config.toml
hidden_size = 128
n_experts = 32
hidden_act = "swiglu"
routed_scale = 1.0
balance_bias = false
lr_router = 0.00192
vocab_size = 1024
norm = "rmsnorm"
tie_word_embeddings = false
optimizer = "adamw"
learning_rate = 0.00277
beta2 = 0.95
max_grad_norm = 2.0
train_tokens = 254200000
max_steps = 3879
Below are experts of layer 2 (counted from 0) of a mixture-of-experts language model. Rows are named gate (a neuron's input weights, with its number), up (a neuron's input weights, with its number) and show model dimensions 64-127. Each number is 500 + 40 x the weight over its row's rms, rounded and kept within 0 to 999. Numbers have three digits each.
Before each expert's rows: "mostly gets" lists some tokens that are sent to it at least half of the time; "gets" lists some tokens that make up at least twice as much of what it gets as of all text. This comes from a sample of Wikipedia text that the model never trained on. Tokens count by the router's weight.

# expert 1
mostly gets: "ly", " United", " only", "ely", "|---", " most"
gets: "y", "es", "ly", "s", "ies", "th"
gate7:575455548475493481558572441462523556489547485471434493547569483470496453525533451581487401484444534529488512475465612530565481509541454522516493513492493465536580543504536502487434519539504534
up7:499438474540474511485475573503463500520491414475512472479481519465501480535506576403480557485525586478573497598545505527523447479496467493507523524476571540491505492511506552526483518452491590
gate8:539541533541467519462527487493524527394564525513530533484482469478483490487457449559514454571537475563526545474553547453564491522493463518557531483482548472524482482442575428516540496506504559
up8:448450558538509482497492467448514547476506501393557545610464434525545511517546492480499465435536489525454541537512469491458484558503375496511507461514398474539509479518483533538486554540492547
gate9:483476482428524454457477445473408542494492558546438448475451505553490494541514485457487500447472500397472505467498488503477569526553478542496543472471488485447567445507466471525548547507464512
up9:457483384482514548547450498511470430507497438469574490515465424423531522456535495494529576507576428512520572567511499538463457511499561453436514469464443543559498522440458479466540453481479461
gate10:516461482468542494480523533517549546437441474515511478531416493449479494458514516498493534556457458522588434513551460490516483496524489488475554467413497574387549481547480439526454504573503501
up10:436523473477474506554576549440479514527517517519488486446497473463501553434569512521552561538582514576438526440512514434558542429516511523478486471460494498498435491569505479474540446436524476
gate11:509458432469532501510532567439528519447491539477467508471464551452484460455522463535499495529472415510485550511413527533469449536500469420505565545521545527464502517432470539487491486574506486
up11:500499417566501491594442511565510485506516399482520496571569453536459479492532482540538521462513530537534523464524526568470487440499544505523513494463474486460460445458551546461514505481452539
gate12:517505421493500511514490504516564456483468545492530495465508414517489504463548484549552468488543541482523446520541515529556543567525489595506519516532416500496492483477508509552505466511523494
up12:477543520489469457545441515526591455447459504546556472439443562525513441489507536469500454486580537482462499558517445479505501540484494527501409413472474585440384523480513521545526470530522497
gate13:522511545628555600472421550483438506497557475521476524513517566544476451470469478494447479506523516560556442450504516498506561600535537484544490496507472519457539559506502498444510525465523517
up13:499456421415483491519521476451506486457508466481508460472464492479492518544520563487591485518459575455483554563465533443487541437536456547480492505485452502530454515518482456568519508511503471
gate14:506523520562470505478499512541497533487473454549530483461484467463504566527452519433487437468485440545416565442486550540538472486468555460532564397476518445473460540460519522557511516532488532
up14:533471538506532549504452552473481447542505475513566496566552493518487475517473524551537549536479611505529509460438491518386493464505482498562494477450499440466551555535562481525461517553552534
gate15:580534539495495503460472432518539516506450468524501476486518472500491522509403501476472492451506561462467528491498549436477507493504573517571498524485494533446572480526455465512560590521440549
up15:447512494443474575559501511496489551546430556476471504542533479453499514443538453490497459494560494498555440548448468551425477479421459450483466492582443482468414470464521507523438463518518474
gate16:505495601472487457515489451457477488432555550492557482497476460439478498472487504571552509483545497578476594494503515509541494492474452464463557533431563476459511525499412429498479455520516473
up16:549515428440538573544516464479506459512530556456539501473590486468489483519457522435493505446608489491498431501492562489517504499456543552541484527504548493515454477532519475492521499509544505
gate17:496543559506559560429499526499455494439496482470457488473480483554550496488392550509594494503511500476513613505456512521571464584417520532517523452466514511506527505479568484467492469531482424
up17:456523518455498467508444399542460517436458522450528558425477457523489552567433481511553428405472482497485487476472444454491572531539480522560434422502480541507502545447505444440544582454478578
gate18:494535513568527509577522564450491518449463548498517528475520521499503455453542529460547472538530497609543567542477498457469463549519442512527429469497476522427554571531495493439555508583477440
up18:513451545502495539536560585511454544578473418527494500515489505445459539439530519479474542544471549445557520499544494497530474401483563522462448546448472500465459493497553527472515452507518578
gate19:575501506599491525527446523442455506422551465455512464558469535510526404554488495517550540519508516534446562495567473519536452561527509527539493417512456533460511507467564544570518415492446532
up19:523483455521457519564511590522480509429502512418466451538466529492534414478483495571421498485585555486499562444460494494484504483457521528559470494540549479587517576470494565511538466448516523
gate20:588494534549506476447495453548526516520471518557480497571488426477573504499482497491493512533552476453489541525446509482600491525580531526495554430483509519511495512553474426502489531526559464
up20:555411475612510545489454577522520500521496496479506563509572454526492455485452532444522512434538507524451477518501498503522450578506582526491441447507534578515486540578506542505466539521496477
gate21:544523489479508548537507533482454534547584538471514509495514476506548520457435523446464596506542514500461516536540468499535512602566493498568499466513524570482503515514506487427545448548564480
up21:565491461499520557529487536462544441538492455531553443485545529508482440500451490541499567518538497472495491458482406459453532501450575551469506529480503498465559534525549535505479509467440414

# expert 23
mostly gets: "eries", "ife", "istrict", "ite", "eat", "ld"
gets: "le", "ing", "ay", "ge", "re", "ong"
gate9:532471481537567489572546534594493467533489501472530488535517443540483495584560582439527485502495591499525522513469517430498486455519571555475501539483471529509535408543509520439523415461487531
up9:484522515530427469563518552527454482486492529508460458502544458515544505559543460502480557503424443597476562538486473468446489449474491452491523433479470510525545543530458540502527482484489537
gate10:539483556504544478521538460527511579527463533563543522529491434544519526522460489579546519465468572466417506518569506427499567476588535440524565482518576464546467510541480511485429523546489549
up10:478459419504481504536511424487570520501557537464474418499449533529478541524583573475481521450489466536537513533470585501579515504450506459483528543594572503528555528542484430490511521530498546
gate11:565528483519488544466510518541511571480548521503549431572454488518407454481467529474562510531552536532495474441446495513530504516516510481542578472538526450539533477493468471440486591484545466
up11:493487534388545523479566519493513618518537562432575471545448457506407514425476566479553455463483467482434492519490479498516504550526498525520438577541480509491481522560429493524549529469511477
gate12:549428567499418471492498480442427544513599507569464495530445544566520456530427496480522479479522548495486541490524547452418497506558447485559516499547459545536493468560509476488507502541533462
up12:475448487493492510464524445524412532500563467517447528510449532521493476550540458570539553508447494481556514500558498517530589479419471404484490476462556514475489459467466458520512499523433536
gate13:505518538530471521478493517487521526514417489461460460538452495484464527482503543467424486496464537557542482591466523537549534554546448505448507512470448590537491557591534443537530487490483518
up13:515514529486509534501485479507487497445454550506489507519495484475486550494533581458484529554497515457493448463482555492557553556545443587477519501455465568534488540577534406488556505542508489
gate14:507452583453467515461580528509495514521452486493492478452513427429493387529390512437481476471434561476507493505444511485538513513459547563471474486551465529494579480550471511490508470492427460
up14:483548427458525434498508535449512507418553493468486529487465549451528448524471555514466499508530482467481537406521516481584556586486545558463513508574513484502519556509479465480527499434490418
gate15:522472449512509452564536476483476435527562534521492510480536460537525471583511530565472519505528538540461538493501471484451423550475494445491479449552511510481604567460534434472523446447510502
up15:529529477540475490410502521399474467541516506494405504476513546503448536469456556465457543484475475407518490525471499513541466469508494462563467577502515619579538532491529473531520453460491425
gate16:535504519455461480483501459491443489453523563482435474518537513582509534580477540458507498451465507474461508481432516517474507448571536536541527470489491492519582472479550400426476441484481460
up16:528435476532450489534540557455524444512584515478458499411459468465467527521520485507522536509549519531499515508541505481474498502545431491510559530452523498491498499560463523440475452497464487
gate17:476513474489519471471507525505591534466543464523532472481563431542491526506439444492485565491535531560451485521534427473547540615474511561451542505471476521528403515507518511498460453510458434
up17:528546477461501480507455579495450445450477432522471417500507511506469521502481472532519501543564602459588524515454493477517494505538511512449472448531514527560499463478494545518486402479499463
gate18:553505533469574523406490524495527567529451487436569391522468571509576523502439516474544481437477472492481464507457509486532510504527499517583501495420532484453452483539469461514440456428545484
up18:474486404531568579507481490455498480492492494490547494507505518475467563441487441573548508543464502512510520503479514529530439444428514409436537508483501582501524541450521491568491517506511471
gate19:508486492483493498566532461453484495481552481452481540571554513513490428441537454477459493485552454459488490421563487541466473501496510435496457507509529481498469496504460547530513463573486511
up19:524518428459572489498486556524483520498533455446492513513538537491568505479556507495527507648512537500489555501515503409576486538499526461515547486469543530447412491548417519403531536492578499
gate20:528533468450463509434436516451473435465407464449521478584479523447520546433484436518496456427516531489543534520475452528451470562561472510497501505450504481556578504502530533495484462557472516
up20:525494471469546498458565485548533506485502510509536569561579556552571516566465468480576481528425497473445456448548528470531506463523502466501478467465507482551546508486455534441509497557480546
gate21:585489449501544568478433426481474495535570419492491533535510450506510484464446540518517458459491483475420467489504520561520525531492519521505481443499471553501474478465504449549466526467446489
up21:482510492506583532519517492521578542543432457447545515484453511506418466508533493484447423393522564488508443461511540467510559394507424549483541550509476456490446484483539553549473512530498437
gate22:590471575499503438553500547538559449488510517432460488549490511562540514483535509499480531602551468552559452589468468481559483523467454458491474555545507538520414475525479475529543428479462531
up22:454471477471571475508476515483461515450529451457446542501523482453462579488530521539461495565473498415497512474492495536517475565434448422477531484509516461524513494529436487491523497487475464
gate23:520424529446536464429421444504412511561511499483480481484486482514540485518394419520462509495527461496449505412512463492520502572573528465539497536444528470509498551483497505481520515527463485
up23:581470521517453482549522464579417503573491467454437482544494439505493553525365501464471553433533478528544528505434522526434472548564552531527454487487471507483558524496495509503500524442502544

# expert 19
mostly gets: " p", " pro", " app", " cent", " te", " Co"
gets: " p", "ist", " P", "ot", "ov", "op"
gate7:497532505498529392510507439500477536518508494545522474512456467554504503484465524514452518536560592471594480559531475465512449564546446511478471441523524454455568550467432462500420444568581472
up7:489519390507394503510467509535534524436521482574504441477519512550499479492535501540590522477569515548476513501583488477555485457502483579460483454496476530423508441497546418563434575507550501
gate8:475490514500406559564525570520489538442544560483446446489466493473493444568508463506537477479489585489546490554470497409442531449465544487578413450446485512457561487496500511508468481479499540
up8:529403507523425508449528485552465508524561441481516481533520435554462513527528545537496543473505563460458474563527490482449454498553458514474478507603498489555499526461488517469469480465495378
gate9:594499458473539517484474523473481458471523517453479490483482480503453474491490513389539513462439543429488521571571449485589549513528534516502528495468484545463497513599536505525445492508512502
up9:436557499528553567435579497525459536575530587567456500499610562473542546479459501488453474493509517538459557491472464524471436560450512447490470508466498509477478399470512498466545477479524519
gate10:534529517496530520463479507496553478552501491481429493503497526425539459502486471543506458528503516454495541480522556517489483548515529496537493426515550526545546546541476490554511489465484522
up10:515538526455593408487505520516567528535577461553466516558480577468561459519494436515513425553469480487541529542530543488472552539491485492519497548474522477470474530523468475536515513508595496
gate11:449459494473454474550491494446524505476578481511487486454569509490517441509469462549558481491503509535545515469419551491554452547509518445476481486521521490510524551542453462499466541538499522
up11:503511545529522533419473437557422500537506449530568478519505498515527537551461481530507462513461474497453444573595528421512481503512453539570481466516561452553535512422445502462551498500508516
gate12:501508522508489467507446417524594458442478474472508520574490507511537501549483544512508542518469509492492483555542442483471564566534515563560520516434567548458433526497489499487495468562473561
up12:513488480534436500512499495444432546511430535548487580450427484465466481455466500525492461475517405472532448433503524483433511559489541534507471461511516465541550523460461447512468519506467470
gate13:528563497508570483487467536436479498523531485506517467464465429513567458463494470515524430534474519513528506526561518446525491527492532503488455512436517524547477555474538524447389528506481424
up13:528455482545397456482475438605497478562508483493422615476458523570533552515545447464511463522514507508551442478484505588500515518535506486535535490540496469473478452479510487533463446488471524
gate14:487510480530546409503531464483469528446511573506497504492494461488489552540517477540534490457465546506596551466512502435477477493583502499432565420595485569551493559458525547572519463523493456
up14:553466488485514548542405432433511485467597526493509516482501516413468521445531551494519470465532510549486472508506563480501520502481521464545547564441541452495510500419520500494538528497547487
gate15:555520537521420538492600502520476461495473505547557531499495479524474518513588532497539467538592422553520516456476569571531476485562513524538492460483468518545471578418547497463506529501525502
up15:495463473502482476518467509504552501556523468500502479501414513427497541531527518479559504597506496532553518418498560531449517445493531508469534510478498501562492460494480464496498457560515450
gate16:465545496511599529443472470549478507461525490494472477489543512508506509470524450508494438542513476539540560462441529533471537548473419432398571525512475491467512474429496515524494514441473519
up16:551442486520450496494546536436518474500474454508462465490432537500514549549499509558471505506483447444476390436477478468503462485532461521520538530458465490493540496490459484542546538538555524
gate17:577461496446542494509496403535503478539510459504454479521458494495428477417472500523515491498480535497445480540447476513549490534497499449456497515452551516511480506544527433505464505568591518
up17:546534527454539466514547441530448508509490453514502467516473477512475552481457538480511517547472533520546527518515478467502514583494486394486519560508601492569453514491501458456472494509548487
gate18:490462500522470557558431496491455493442458483534434559510500470530505506508517581536459500504517468525440558590574474452598481460471526507559582523510512504549485513502509434526444516552500511
up18:471525472484459488522508521490502511491501436525517492515473594552466569491469465445498419515518526538569496539552466434486515444545413530467584461544507524469457467504560464506485491506462550
gate19:491522471563532518572463457440493468433487485484499498473482497489557529484567501524543453556496465536514540507600512534515507574564529489470569581483550512497481489515455493450489501565538503
up19:519529520515434546455558501492564487486540485421475493504567538462473446495515574425477524467552477479510485517405487427514553478508469500547462524468516472470537525485483504519520482465461537
gate20:566471558482556564493595478522521384455484426502507415518549559516490495477501506504410456520484452453423491417457471460563525533452494440490570428471483539486537471517463500533446492484475515
up20:505540481507562516432506474460488476585519463515408520478476550449503473475491439504536465462524583483493452499512553465550470518498539534491508453508474503511473545483564511544506443520576491
gate21:467497531507444484551549497478472541475465486516523500491448476538507451430476490467502454434558508512544564478514441534572458536491492445549527481492491474471500487555507538439425494550449501
up21:470471586534499507464538510465465478460535484534489448488451488486450497512494471595479510551575457498536466485460551561526482499525451530460488490546476471472554456537554481480534600539438517

# expert 28
mostly gets: " can", "oin", " would", " end", " Sp", " follow"
gets: "p", "ill", "d", "in", "on", "id"
gate1:491486540519548484488423589543487458560486512525495463501506541506511524539467484453533466503454569499530607510506541425589489537457476488552453498517562583415511519559538480510413531440482479
up1:555589508511487506552528481440557496495468525515475528555477499452516504470497555448504530480553493512521438553557559449466563518531545448527546526543556535511490556442504549475495432490475527
gate2:522423561473464446454496492558435481545544537575464488493453445440480477492482573491481441443492423478468471523488445519551553488514485509513528525530509514520524550531453497500538478569488464
up2:492533472516488529463479457484447436519528530512523484514548508490505540481432485502484498495471495546527502530549442501507502524544546494517466527552468539551479506543480558497456500467459504
gate3:477540567507474521466501522556542520503500470474540495522501543472551479471455505501488487497504527570454499513486576501467496582497517499451491551435606473506470551574527562515456481480564442
up3:461500463513478450525524489574484494541526542504532513504516457464442460475544478507458509460517530451421496474513475437501482440585440546501499468398496519536495568558483478429476510479460551
gate4:593485465533482479499539436550543454447498487485500532476491480471522434531531504517560462514549488554519452522461520504572513480566517562468478504509561618535507499482520467455441510501490535
up4:481463466492557478511461444460498428452541472503542534522511475442400461506496500541542502479547422596516470549470418504581470475464502526451526533507481552582526477496469486460491478429578476
gate5:503529511453523489543554480511533558577580533512503536516486471525511526473431511503550520472472519516504457524526566435511464478584490473525498511521529539546527531455473418538482529459483525
up5:475489477535516531491513472554417495541444532514486538532463468505458506478553520539439530525504454491534507565518484532466464486530522465484469490471433411476548509508489535531467460516439556
gate6:553549582462482440499469554561556451547483505524459471562546485536467511590466498570469536500504517549476517533453533502427479486454483464455503469447560550485495575468435615445456489500469462
up6:488449541519482440429451531464497449562518525556478441462527507492498518544471508481458466478521464499505510490436501513474487444532490465509420519509572478475478535483458502462382458527443513
gate7:520457516482507478442439482461425571520523447496584502572502446443547451527450453547509510471531495577480507517502495493523511495543487532463433516583460554469524479492510441533468550546550505
up7:549410452496583548573498501462527553525537513537547436483555497492539452531470458542554493535525493402441541473452540537480490461534567523526459494479450503426465531526465501482466538488479506
gate8:504524510533489455535556490503514478508480563532489501484461437482545541474591482438555446515526466556547490549535510528496498533547544538436509479415496541534473552465494486452485452508528484
up8:454497546504493514499554493525483527558503534487541474540463482560521523446504538488507471559421452483481420537544569516459529479467559513557510477477442592478508511467452477451541434536544459
gate9:477572553547461482504531549535510558418456520460512422580498497492557477514504547504507489506489485521571515481448507525511553479502509495459491483492412573525503487482509413529384552501477501
up9:444524442445552506534507511490460466423424568471544479541518551446489485476501474532503534539547471475491591470455513530504491565507483479459436546518483494543494569543554414437379535517527503
gate10:493504528484464491551533520510540506500488552456458482436552479526531528534589530491507492502515546488508441431448525459544587602467508554531483505456509529479482508539505502434429473540535528
up10:477532487513509531540445503504437554500526501486545543522502497455544451545587491581514487519527547552491514402536508467477548500464543460406483520501467474601526478483536490506497471467542480
gate11:547480452494477514554503501508514570485543498494482478511512500486447509500478520447535523453524506562487449573543451520505473534396480498514543478491535536549512577551521521508483495489396497
up11:544526477509532567536547537486565482510536423509527436525505520524486468518459455575539535525500570481473573542538487444564456545520551570521466553493464492523476500523543476492461487440535547
gate12:573567518477518479526470582564530482513552535474467508458577475478587464468438458452491476537542470505473592531498506465544523546476520553451482497556445454537524503537504513468481479510543479
up12:526536503476505510511483501586477510544487511493503561422515461538525522537462449457552530461456568548489533519493534483444444475547491485512500439529569528509482513526522513395517503509532490
gate13:548517475552532537449518469470511442490550500525531520458410551494422475552481565530516516468475548448471557541495575446552517563480558553470515523462545496500583526554466446566459537445540515
up13:524577520491528554517494485534524483535449535430462543463509559453510484490473484514524534430432551494548476473537519462506491576557529594535485522493515542533496500481515474547538406488462443
gate14:528539482487547523564518478446480497538558544555482455529416492472445435496487484501528518509547507532482534509468544468531561554464507475492518479555516496440540431503467448521462488501536518
up14:481424505476521461533456556511472545538502537516473414501448493576568479544540475510514504465521458528547532557559481454519551561513536513440414554550405516452542487511491533515500543581530528
gate15:543493472441470477557483532460493467527451538523518498483579523487563485484486487476516467545487528448524525536526521463471550588470491557585477487485498455406492555461573451503429484514480506
up15:486502456542495487496559498524476506514500460440498566531406497440567458444499520476481439527517482494505565465459476543518562491555479462519489478518446472473534477592469505519450544523419558

# expert 14
mostly gets: "al", "ical", "ative", "eral", "ess", "ous"
gets: "al", "ing", "ad", "as", "is", "th"
gate7:480538507525472462543527496572451445521471517533503511436426536521475544401474508418542466475512548497449502467519499551472512453504484529511494532501489507489457514459467521546417538478506521
up7:531529567521473472471458555490468496545455515481518446493547519483528484568558444469456439457453464516517552497458517499478478548545442475484470406479481493551597458475461520434484511493439506
gate8:517530540487506528486450509504491506543527558413478496455434497553497454540564541566499412486541498575500467430433535510528501449467449494484578508535557512515478510528534521452514480526553504
up8:527548470501534471413534505465492500477516497547498479514491504528560470513546478495504514517492516485572584535437569534464489474471535505528502565563485418530481525503533537441505531485497563
gate9:513512576558501470488390449506525521519453477543573544463503515500450511453565515478531457558527458527514477480512520496446404507557480468539547510486452483523529432465508496474532471487467491
up9:518460606549450471558499494413510518417446476469530409478470541482450530574528464477484416502450538577527487430462465508508561474511572445538486513465530505453529512474482552488503523452432490
gate10:479507559595541526518465484513507519493531453479485489535522468459472444498474510475582485446517455548569480464460507493520481471538579550545504480475539547533469465511513565418548536484574478
up10:529497406431435482556488574502530431483422572479528456513492420493504489542488582505474511545546457514497525528515521491531499535495487488512482501466543570528530515466545521525480432473477477
gate11:494472556506471505505546470496464477470427547552448493546494433465437441487458482505458477487558502525501456453503508525500464491414529424471499431519467477522631501437511511461494517524538524
up11:518472463475436464492471536478530485505482486449564505512576514482530501575542535427459499410450480501530484534458512524522583465488547582529477547472531518521517544513497543538539536492438494
gate12:491513504510547448502512491493531583487446529540470488552541481482568517540487481453521567502381440469458442541500517505525508483469508544498490534451503423456539529524410498452543516615532474
up12:443538451520526498437529492442522498551446504474525484569510435484538479535399474521538527520499463531473511577589487551406475495430521478507484497480489461476489463468510531463490492464465488
gate13:496554495459510511460554531459504414468508439433536424519497440492561501460476499538552556533546480552524522557440520472556477430447507458489544472495489475505507604491547539511512490522523527
up13:532489470503486451501451474446485503487486466539558537537482494440500459515547605493428525557467497466523505516465470501513493461465551525528555525512569487513494527537458470533572458528438539
gate14:555526457499477557496459450526509454489592469522490467493457487535432462526483508550487520517486563509460486555578486472501515435574533457590529544528451528515515527431560563527465447534496421
up14:514492502510550564547470496508506458511469423569404451536493486496467497470475502574452501574457564515478424524483484530531521493534501513547469467486455515497484518527553514502430486517477532
gate15:449509545531432501530518432455504545540507499502503503534533519503478530516551525456559430426454608546562513416529523486475541505500492478469447504486514495535512466541456424482528508551498493
up15:530510564555485455502463471511520577528565445479467448436498456560581511563459491522486444524471456442585479477518499505559525534534557587482493488543492475438479541510515559528532570523551550
gate16:446552520447477461517461510431482540496526480598470548573511528519509431526507531432480538535465550454483502470519507503509604506471549482521486481511549453491587541584527517542467525447462471
up16:526511519451547442537601473562557571457496514499544481490519532528523513514518486485480464565464489540518522432480473490543525540609465442518521522472558427478587518586473481519450446441516478
gate17:546524530516521472529469520556520502488438450527549469573513595407435482546549534505575530508534541468568558508531555483478529463550493522534505559502564574468466433506519469506464522581509564
up17:508554442499506409501475435459477433473540503542470487473522515509575476523466483438513563486431535448505555484435482514533596473492592502508529539521491470467462579545546538437561448551465532
gate18:475565580511512510423525543488467545475582507506477449443519498525531512482456553533480528513504502454462473508537497486638439574444490506495560524527543446526477503516483423521528522461526464
up18:482493457483475526534486539496509481488527504550503533536510495473500524501529505455449494515443540513536525564532507457374498487527457479578528517447542550456479558570462499465525463494523521
gate19:472496542416528451512540385440436524513488447476498486437500532530446494518428513438420415447523482516471474549444501488564545458545464556512552526497495537541528450533544495543547430492494532
up19:517480518498512494531562458497513492533510556570496460444554433489486500467539579484498449469568486486395499512439472422463489521482427508482444416512434510545535541536452495455519528481422533
gate20:477606502472541555479509521498463454429519512494443499528509510495489464456509482464533507547597461555466514509541504413552431522468530452520501417509526576517468564436471460443454457507530454
up20:444472482475474476522499494514518487543456510462527537561473548466439515442486533430488525545570580469520546490520479418552470562491516538477541562505470548507484575527530508461491518557480418
gate21:482510438500574462512482552504494446505466460520492444555526496500449507480468467490512586509499541537508520516516467496544510515546509511550532586502491494435524512539567537465457513503504480
up21:467542440547455517532510550463469550504479530605572565496484567478450509487563470436506458520508508508529528532443562466476481463499456515543462518478481489559495511511455494549546504503514497

# expert 27
mostly gets: " Se", " Le", "e", "ee", "ne", "ie"
gets: "e", "ar", "or", "el", "a", "le"
gate0:507405454562551563520433518482490516474448487470504549448496439449510475454507503430507526485535568502506530506485492444457546480575553530553515546479423537535461443466515532473488479556460510
up0:534574514471488548526574523530446486543524474523490452514538507613587534522507503503492492513578463618472493494525488488545455456465539488513520372525478530492514518516510515513486517400535541
gate1:553500494479463494552388530437521533472474488474509467503599478462479502433562523544574524539527430553517512559477532483555475568464510477488519511495485515479527523470492465468590500504447557
up1:502493514538531518508486546530551514527576556476457484467468573568580473564446501559475517522422532520507410521562520439512495459503526504525503524449511498433469526505501511531579541476471490
gate2:499474485478486533513575504521496434500528475601433505477519473481513501493469482420464544520457495548499490570426531460493565582511553559487518531485389525495501529508469435581490459479490449
up2:517580509506510539425549549430485528523474433478519511562511471526464536438558486436529524484570488441508575481517565478521438500503463458429591474465528520515506510537449499533522496566536511
gate3:505491523564478526511546455459480447474502517554501434479473513495499486503487456559417471510438546495497447496424460472481453434478534446472505470508463491517598516430492495518434467467462465
up3:544526501577473470472535477461607574437559459495532499521500530440525501501521522481472476564515510420609493492536581516498523477586477532541493503597548532511470509520568518467514481454456476
gate4:489484448518466505512516442515484497529510565527563571505550517520508458474518560453487493491495473570427452356482508448594540569466500524487454478531462567565569506538526452487504504537477527
up4:524489517492572437523479540534486483442487504508506496492440441497483532507467470541528443488518445536516578543622562520467468530536443522539523447547562521514492508528430480550451497504580430
gate5:495479494595507415549547499521553468504549495594526497491476460532462504576454512533457473518477535553498470524545522499491521524488483451512487486533536525474580510463532499511523488518433538
up5:527438537481510492451489494494474544482522484526450437566542469553533508488474456476506416476466455415445480491476462477491509576471505494453506429567496434532522463481462491556567577484468577
gate6:518534488506539508447523517457575533553574453488553512555562542506479495564504483578454544550554496464578529499498510500466475441487511511528474435542535472490491506495544483413496514533528444
up6:466501459498436459539486478525458491447527559498556512512526454426408461488485410553504481398426530591525504544477497534507561487456495545471426525513518437530546480456551518532521504516436446
gate7:495502502477451489544562454535517466497581497484496500572501513506500517483402498454531506514514490504470523447482583508547562569568546574468523537424499519480557553556506525579471578516574561
up7:507522496522514457529510481463519559474573537475566444466518530512510550527548441518479507593468493537503480540517478497508498482511500501534433522539553540429411560565547502540511443458465501
gate8:512560534558508483512454497487510457492443457478587551539460431487517500554525523580515422495476473508459495483477519487494534522481478451592477477544515500490466505466516472564497490542453493
up8:536436472620599576525431534478466483477447454467522496568551541430451462484493515408533537476495498454504553473545547441544497534514588454492576508514546489497501510508571512478498502442529514
gate9:492496514489498459510533488526549525491405445556524508463544488538547422470431524477523497547471465441556577502445453500506522470464530564551520508535540457479436474443487509460471491504463524
up9:526490472436485438509509413527479465442469569459550471480530399470559569427524531472475457464550479553451598497469531518539464563542444506466543458469485544554488454483489491563489545472459482
gate10:491483577522499457502479514485474556565461530469533473549449471484489511524453501470477579430541558498510543527576519471522474484506550517526567424443512569414506517472500449540501545507501517
up10:523424479432495583489546431521486431551458441548550506516548508454520530537514612519471552570589447490490493470484517414471517507476431545479517436490438481517519462460439539503506449564493573
gate11:486518481498479464550423532465525471385521571513425517511557494445481474472532502467547514456438489554506511462500505529512526449512456450476543553435503569456545501488508508530460481529442450
up11:477530485512444507438529563522531484586477444526474517473433537513511487517449503493523462496551404511545549505428510489437451429375559433448479498476487564475512500511466596458530451473391521
gate12:506489445509559541546446538508565528531594442452459536506506553480465461492490481507579453525524537468496530501510603488540530469542539511510443544530532447568518511535506485494437458475486506
up12:503466529527531457489476511575514497508472431561429498523498507470544463534460499455446485439456551477504472577468475477492517477469532459507531559499507545479602577526522556435507449474449556
gate13:517569480533557494510497468473461508460541453506537519529543450550583537512447508426470529468593497525479506513558547463557486569473554568582565443485442487512459527475505476562476453472502558
up13:508495425504530554440586495518500470461567514578513522421484523519590507479530464442479514525497534511511508483479458565587463522477479517513540520537506500456487567557494474529498514498526478
gate14:549430517561542472545493567512398546550511415528430437527530450523455502519479501555483581494531511438509510534518495488476498498515525512472541490498449560519505532479482540548449551540526508
up14:475527521542466529474559472516480528469506411481447460499534504474567495493450457431463462479532524499444514487464517528541594489499497546434566509589465528518580555490506505463492518537476572